Weights of a small mixture-of-experts language model, trained from scratch on English Wikipedia.
Training: a variant of Adam for the experts, 514M tokens, 7840 steps.
Below are experts of layer 4 (counted from 0) of a mixture-of-experts language model. Rows are named router (the router's row for the expert) and show model dimensions 160-239. Each number is 128 + 32 x the weight over its row's rms, rounded and kept within 0 to 255. Numbers have three digits each.
Before each expert's rows: a language model's description of what the expert responds to; "gets" lists some tokens that make up at least twice as much of what it gets as of all text. This comes from a sample of Wikipedia text that the model never trained on. Tokens count by the router's weight.

# expert 37
Table separators and inner pieces. Semicolons, pipes and line breaks in numeric tables and lists, plus inner word pieces like -aster-, super-, -ate in monastery, elaborate.
gets: " |", "C", "c", "ic", ",", "s"
router:153191101103131128129155126118135110130131128157143115138169181242145145172163170102191129124114106216120132209159163030107124142128169143108122114147119104024125101138125174112122120181146122138130161196108123121154157087144089092145109123

# expert 2
Copula and table pipes. Table-cell pipe separators in sports and results tables, plus copula verbs after a subject, such as is, are, was.
gets: " |", "p", " a", " is", "s", "ce"
router:139074109165118149131125157110089158149134121131106099155219144184172176157112162139131102146124113199148118144175143082054107151115150132062149153124157102195095156140142160134068125137167139119140167161161133098152124097106147143126124104

# expert 42
Proper name pieces. Starts or pieces of proper names and place words such as Lake, Office, Smith, Sh-, -h, plus pronouns He or She.
gets: "h", " Sh", "ian", "ine", "-", " sh"
router:166085113087178123129153149150137174139179153137145101085206068036165136142106138121157104128136129219142133158140131163103174169121180077080096087154122105172065131118136151118115130133117065140111146162122112122152161076134215103127136064

# expert 1
Capitalized name-initial pieces. First capitalized piece of a proper name split into subwords, mostly places, people and organizations, such as Cre(te), Car(niola), Ch(umir).
gets: " C", " M", " Ch", " St", " L", " Re"
router:137129112140116133126124150127135111172127067065059139084132129132165111112166138149158079131124141134109124128098106130116148161148195116163111085075145092121061214084117159024124124175129105155131126180110078155124121133119130128126066099

# expert 5
Lowercase word-opening fragments. Opening pieces of longer lowercase words after a space, like represent(ation), pass, sup, opp(ortunities), gu(itars), bas(eman).
gets: " f", " w", " re", " c", " l", " con"
router:099103086129112123186161173118121110166186098122051108066156123116184103112097162143123117162148111124119144118148141114100148158100174121161139118109131146110078174113117164069125135149126120173217125153152155128160074100160143122112164100

# expert 18
Quantifiers and clause links. Quantity words like many, several, three, and numbers after "by" or "about", plus clause links like that, which, when, however.
gets: " that", " 3", " 6", " 5", " 4", " but"
router:147132111147075121138135215131164171132185089124097071086137120137154120075133211104137120213143158137143075123112156140116113149180141109191115094057097090114110175109093149075108125189106063153088127155081123164146111153112133100133089133

# expert 8
Name-final word pieces. Final pieces of proper names and words, such as -son, -ton, -aw, -ing, -ial, often in foreign names and Thai or Bengali script.
gets: "ing", "us", "w", "ial", "1", "age"
router:155155130187109115147151168195137138130140140115138091127225174206149149128137138109126110145111082230090126058123198120074126133140116114135084129133122079190127148110084147124076137142115122169139155113126138134130129078096086120138107111

# expert 41
Verb and noun suffixes. Closing suffixes that finish verbs or nouns, like -ed, -ing, -ment, -ition, -ited, as in ob-tained, L-iving-ston.
gets: "ed", "ing", "p", "t", "ion", "ment"
router:150143102190093128141153198148112145168146075081097111115157165142121118107127155154167109109123089190081186195152169087148118161111181115111107105101124070179113146101096136119102102146143152131143126141080122155131154086117176128169084150

# expert 23
Prepositions and function words. Function words after a noun or verb, chiefly on and to, also that, which, it, would, where, e.g. opened on May.
gets: " to", " on", " that", " it", " which", " It"
router:137127130146103115184168189094143156115210078132083093109145103170161149158141203159120124134150118165096129169152161083163148154078147143080125126113147070153070205062055123108148117151162080146143142157112078177111124101085110059097110157

# expert 44
Articles and title markers. The articles a and an, possessive 's, and the closing = of article title headings, as in = Louis Bacon =.
gets: " a", "'s", " an", " =", " ", " is"
router:174186118122113101119149144100142140173120137118053101128165136107166133055136150137086057115106126156125101161116109131111100168164121106102116113087114090076108181148119146136084165210131114080157133142154140170162130057141163101134146163

# expert 21
Numbers and names. Number words and digits, especially in table cells and counts (one, two, three, 1, 2), and the word name or named.
gets: "-", " 1", " a", " one", " 2", " f"
router:184136112204130155113123171084090157121146120114120106136066077146140108146108177120203116088110106255141112166113159125151142140105144132080190152119098123002077144131133128120099156143160097131147159121128124123117090113121127127083088118

# expert 58
Plot-summary verbs and nouns. Verbs and nouns after a character name or pronoun in plot summaries, such as finds, accepts, claims, attack, plus he and she.
gets: " he", " s", " f", " p", " h", " she"
router:153119070137139125176117173134094150194132120079093101037131125133167131076127166191142124136100124127119160140160165119117118138175169167142102101059164097129093168144037113079126129141141107160070181123101066114111163082140126123114150090

# expert 32
Years and score numbers. Number pieces opening years in parentheses, such as (197 or (188, and match scores like 0–1 or 2–3 in results tables.
gets: "h", "z", " 0", "–1", " 18", "ri"
router:111115109134159140172131156154171145134191161082076172113134118132159119137090164149163133150141134173168118156144141139066171186175215116095076118123134113095070235123084163103122103192132082167151168130106149102209096106129136121095130165

# expert 24
Mixed function words. Mostly "and", "with", "the" and "popular", plus word pieces like ell and th, often near election vote tables.
gets: " and", " ", " the", "th", " with", "ell"
router:140170076126119054119131153166142130130170127118126119134007175221124161114115137124188094144108131024134168104134131097128132119110162121147143164097064110062089148128129173133121165113097120151138144152144110127142165071122078098041141141

# expert 36
List dashes and prefixes. Line-initial list dashes in infobox or bullet lists, word-start prefixes like un-, par-, em-, and numbers in sports tables.
gets: "-", "ion", " 9", "at", " un", " 13"
router:145136078138124070145181116129129130141152135109085116125065093109145040119107161134120081108114108067098125151128133124102113161117181102041033101114080076128117162095107173100150137142120117106115131168060122056170080080103141085081135125

# expert 13
Articles and opening brackets. The word "the"/"The", opening parentheses, opening quotes and table pipe separators that begin a phrase, cell or aside.
gets: "|", " the", " The", " (", " \"", "The"
router:125163097144044121122136197129138123140137089106125083100131136123147088123150158166144115180136166141094116134101147115109162185120199101177118102105110069122085220088132155109112119161142048192104147131075091136123125125150138121125151114

# expert 46
Consonants inside names. Single consonants or short pieces in the middle of foreign or rare names, such as Lang-b-roek, Frank-f-urt, Gior-g-os, gang-l-ia.
gets: "al", "l", "ar", "b", "r", "m"
router:153152097124089123139152132131130122187162116120075183116131126128133135126109134169130085144141133134132137130138137131106135175119207100157125098146117081120067214095141131056129132134132110167095134150136122134206124132113118123126126161

# expert 39
Mid-word syllables. Short vowel-consonant pieces inside rare names and words after a capital letter, such as or, in, it, et, ak.
gets: "in", "or", "at", "it", "k", "et"
router:192124077129132135134157158123133102185143122101120117108135129132166088140146085155117076121123187133134130138150131126115138128128149058153104133123067038120082170112117157069123132138135053165094086140096134119143125059106119126155136150

# expert 30
Sentence-final periods. Periods and word-plus-period tokens ending sentences, often after years or closing parentheses, such as ideas)., 2000., Washington School.
gets: ".", "s.", ").", "es.", "\".", "|"
router:190117137138124133128110159118093144159153170132108141121175077153192145165154154133117094183102159169089153169108115115067161146152149119125125146114146131083114215105126150118120124167123151191093195149067112124150152141122134122137074048

# expert 45
Line breaks in lists. Line breaks ending infobox-style dash lists and table rows, such as after Label: Prestige, plus while and before.
gets: "\n", "\n ", "′", " while", " ;", ";"
router:103109136134081147108091128173116124152101140108107142117152156108103165116161187158109114165080172174103137130131172069111140143147135133116060124052136112078082174118147173061084135231117097210129110119144107113131167123166124093164120143

# expert 56
Infobox field colons. Colons and labels in infobox fields such as Demonym:, Postal codes:, Time zone: UTC+, Synonyms:, usually in place articles.
gets: ":", " G", " P", "k", " •", " city"
router:163162076142066128192180143132116141210192081158142133104157159156170123172144135121177118102164106133118107154136168116156111155148162066183107104160125057123042168056076104079107137164110083180144124128095128144115123106111128109129128188

# expert 17
Capital initial of names. Single capital letter opening a proper name, mostly surnames or foreign words, like E(wing), B(ensfield), G(onçalves), F(undy).
gets: " B", " R", " K", " F", " S", " T"
router:192137108128098127165144166130100131128162074128090134125130140129173125105130163189122093149135177135116139126068137127128138175105186121138121111071105089122065195104051169068127128188123065154095142161102077152138117161137112125136140126

# expert 28
Table cells, episode lists. Pipe separators between cells in filmography, sports and results tables, plus word endings in cast lists, such as Road Runner |, episode.
gets: " |", "y", "o", "ill", "air", "ect"
router:161126099152115121100096161190089189152143105133144077140034131117129164121145105117199117134072139226175123177093142185108155135125155162139083085140115118011093130146100130110166177175104092146123159145048098107122153137112074120065099158

# expert 62
Infinitive to and does. The word to before verbs, does before not, and dashes between place names in route lists, with some Thai script.
gets: " to", "ab", " L", "l", " –", "ong"
router:150119113117102103141190112132158148129158127114100069115174112174208138114105135127136115093146149167139115175163205054105093122136202063079129173094075119104081128120111141112107123114128108165141129123123063145158162068157149105144102186

# expert 9
Verbs, conjunctions, adverbs. Function words in running prose, such as and, was, is, been, had, also, plus adverb endings like usually, probably.
gets: " and", " was", " is", "ly", " were", " are"
router:110129101126108121134166129120083133148174150095091136204137137129159139122155153146092120126186107142136121129096136127120102108149172087146118122123098134109042160094082111119118130115123093205155131152106061196116098119142130133123101102

# expert 43
Verbs before prepositions. Words usually followed by a preposition, such as associated with, up, down, back, total of, and mid-word pieces like for(ward), r(ural).
gets: "w", " S", " up", "er", " W", " 11"
router:156108067150104121154139146070127108176178183098130077113077164224146163125110134129148097118092121197156144146160134080139129179125134106147094098114093140009089174110075153121088117145140082156148126167092138167161177103105214133156089099

# expert 27
Locative prepositions. Prepositions after verbs or participles in biographies and places, mostly in, at, of, near, during, against, plus table pipes.
gets: " in", " at", " of", " |", " during", " near"
router:128165102136137115187156110090110075153177124064069110127144130211131127130140176100144122158141159208155154167147133153105164137136181133169067134087177058153104180095088109129085138136100120131137128144094118125142181156130092123072130081

# expert 31
Possessive pronouns and "-em". Pronouns his, her, this, him after prepositions in biographies, plus word pieces like -em, -ew, -ative, such as Akuapem, anemone.
gets: " his", "em", " In", " her", " this", "ated"
router:145117095059125161152124130153113137159182117150158097122247174000148146125126165105168111163104117255137154137136141213122131143116154146130114130125115124000113111093102193132125112162092115141126137162148106113165179088135158098106103107

# expert 34
Infobox field labels. Labels and values in infobox-style lists, such as Born:, Died:, Preceded by:, Occupations:, Genus:, and the dates after them.
gets: ":", "|", " B", " by:", ",", " S"
router:091145107134053149211134156133102139141141098101138100165144108155139126107074114136201112112072158141125131127115146125146137142155160123149096132072106113115077113094073187095107150176104089124048142134080093151166188062132104059151113158

# expert 40
Capital letters in acronyms. Single capital letters inside acronyms, codes and CamelCase names, such as ICT, LSU, PhD, DSi, ARG, BackType.
gets: "A", "S", "C", "M", "P", "L"
router:132114076131112130153081093177105125165159167135131119134155076189151114130157134119125112220064155120085167232142144056083068100103125131107082155111141108031080167133137189128105123142109095159123156163075082109135156103134116123037109094

# expert 22
Prepositions after verbs. Prepositions following verbs or nouns in prose, mostly of, by, from, in, between, into, as in caused by, linked by, joins from.
gets: " of", " by", " from", " |", " in", " into"
router:174134112158103117108146134077135086182149095114116139151141096171183169154086206189148142166168163133146125163125163133143095154106120133176044076113073115110072167099091168137092124180113087131137123137155076134127131121134102146160121049

# expert 35
And, including, inner pieces. The conjunction and in lists, forms of include and consist, titles Sir and Major, and mid-word pieces like -man, -her, -able.
gets: " and", "man", "able", " with", "her", " including"
router:139122101163144148133145139153144159141142143115097115146157133164146107148119150109181130127172134196118094245134101187126136143111171105075112102126082108000124126111109144128146100141107155168143122144059146107169130083147200114085109106

# expert 19
Word-final foreign syllables. Vowel or short syllable pieces ending or inside foreign names and words, often accented, such as San José, Höchstadt, Hellraiser, Lamiyan.
gets: "a", "er", "an", "e", "on", "u"
router:133147099136154124120158153122165120213170100132121100100133133132215101134071127151109119122121147137128187132143103122104140128146201092150117104101108088129089179090087159079118138167126033150132125192113112149208110096151146123149090118

# expert 15
Verb suffixes, word pieces. Mid-word pieces and inflectional endings such as ed, ing, ied, ive, often followed by prepositions, plus words like primary.
gets: "ed", "ing", " H", " A", " St", "5"
router:151123133169131113113110118184119180152156106124109110112040170255143116144136171125151121115107126133138152213163157061117127112127154130104120085116137128252077141109095172125155150143152096109146133129114119131158166096093115084069121108

# expert 20
Mid-word name syllables. Inner syllables of names and words after an opening letter, such as Mass-achus-etts, S-onn-y, War-ren, B-ret-t.
gets: "ag", "ad", "il", "ard", "ass", "os"
router:183143093134144124120123224129133083211174069131129105052137121135140137156134153132095136088151125136108150131146121115135133146145154079134104082077135085115054242146152166084116131133113062177126154142120084105174118115191168081123149175

# expert 38
Line starts and articles. Line breaks, the after a preposition, and list items in taxonomy or country lists, such as Japan or Species entries.
gets: "\n", " the", "|", "-", "8", "4"
router:132175126098137113120135148185126185128181130132149107102000164069138125166139153140177125148103130255127143110158138123109168150110161137098138121117088103096103139135129153138133139137117149154140149152068119139138159077110059109071147118

# expert 33
Semicolon list separators. Semicolons and pipes separating fields in flattened tables and stat lists, such as results, votes and rosters, plus dates and modal verbs.
gets: ";", " |", ":", "o", " has", "m"
router:128089105156133118124125134255145179132152129130112087131255199174170084102126145104112105125146122004110156199149128024134152106120114147148127133127119072034105147104127164125104114128121142098140164109113110115145141080115078070113123148

# expert 4
Mid-word fragments in names. Mid-word pieces and capitalized name starts in proper names and technical words, such as synerg-ist-ic, Ca-uc-us, Sw-ire, Sch.
gets: "ic", "ist", "st", " He", "oc", "ur"
router:108040080143081124144159216117168092129135152191105091090130135125159097066142163106127137156112108169128127150171085075065172122142170165098114118076120119095086209125103178097087122219164127115099137195085163137185093092112131110155066155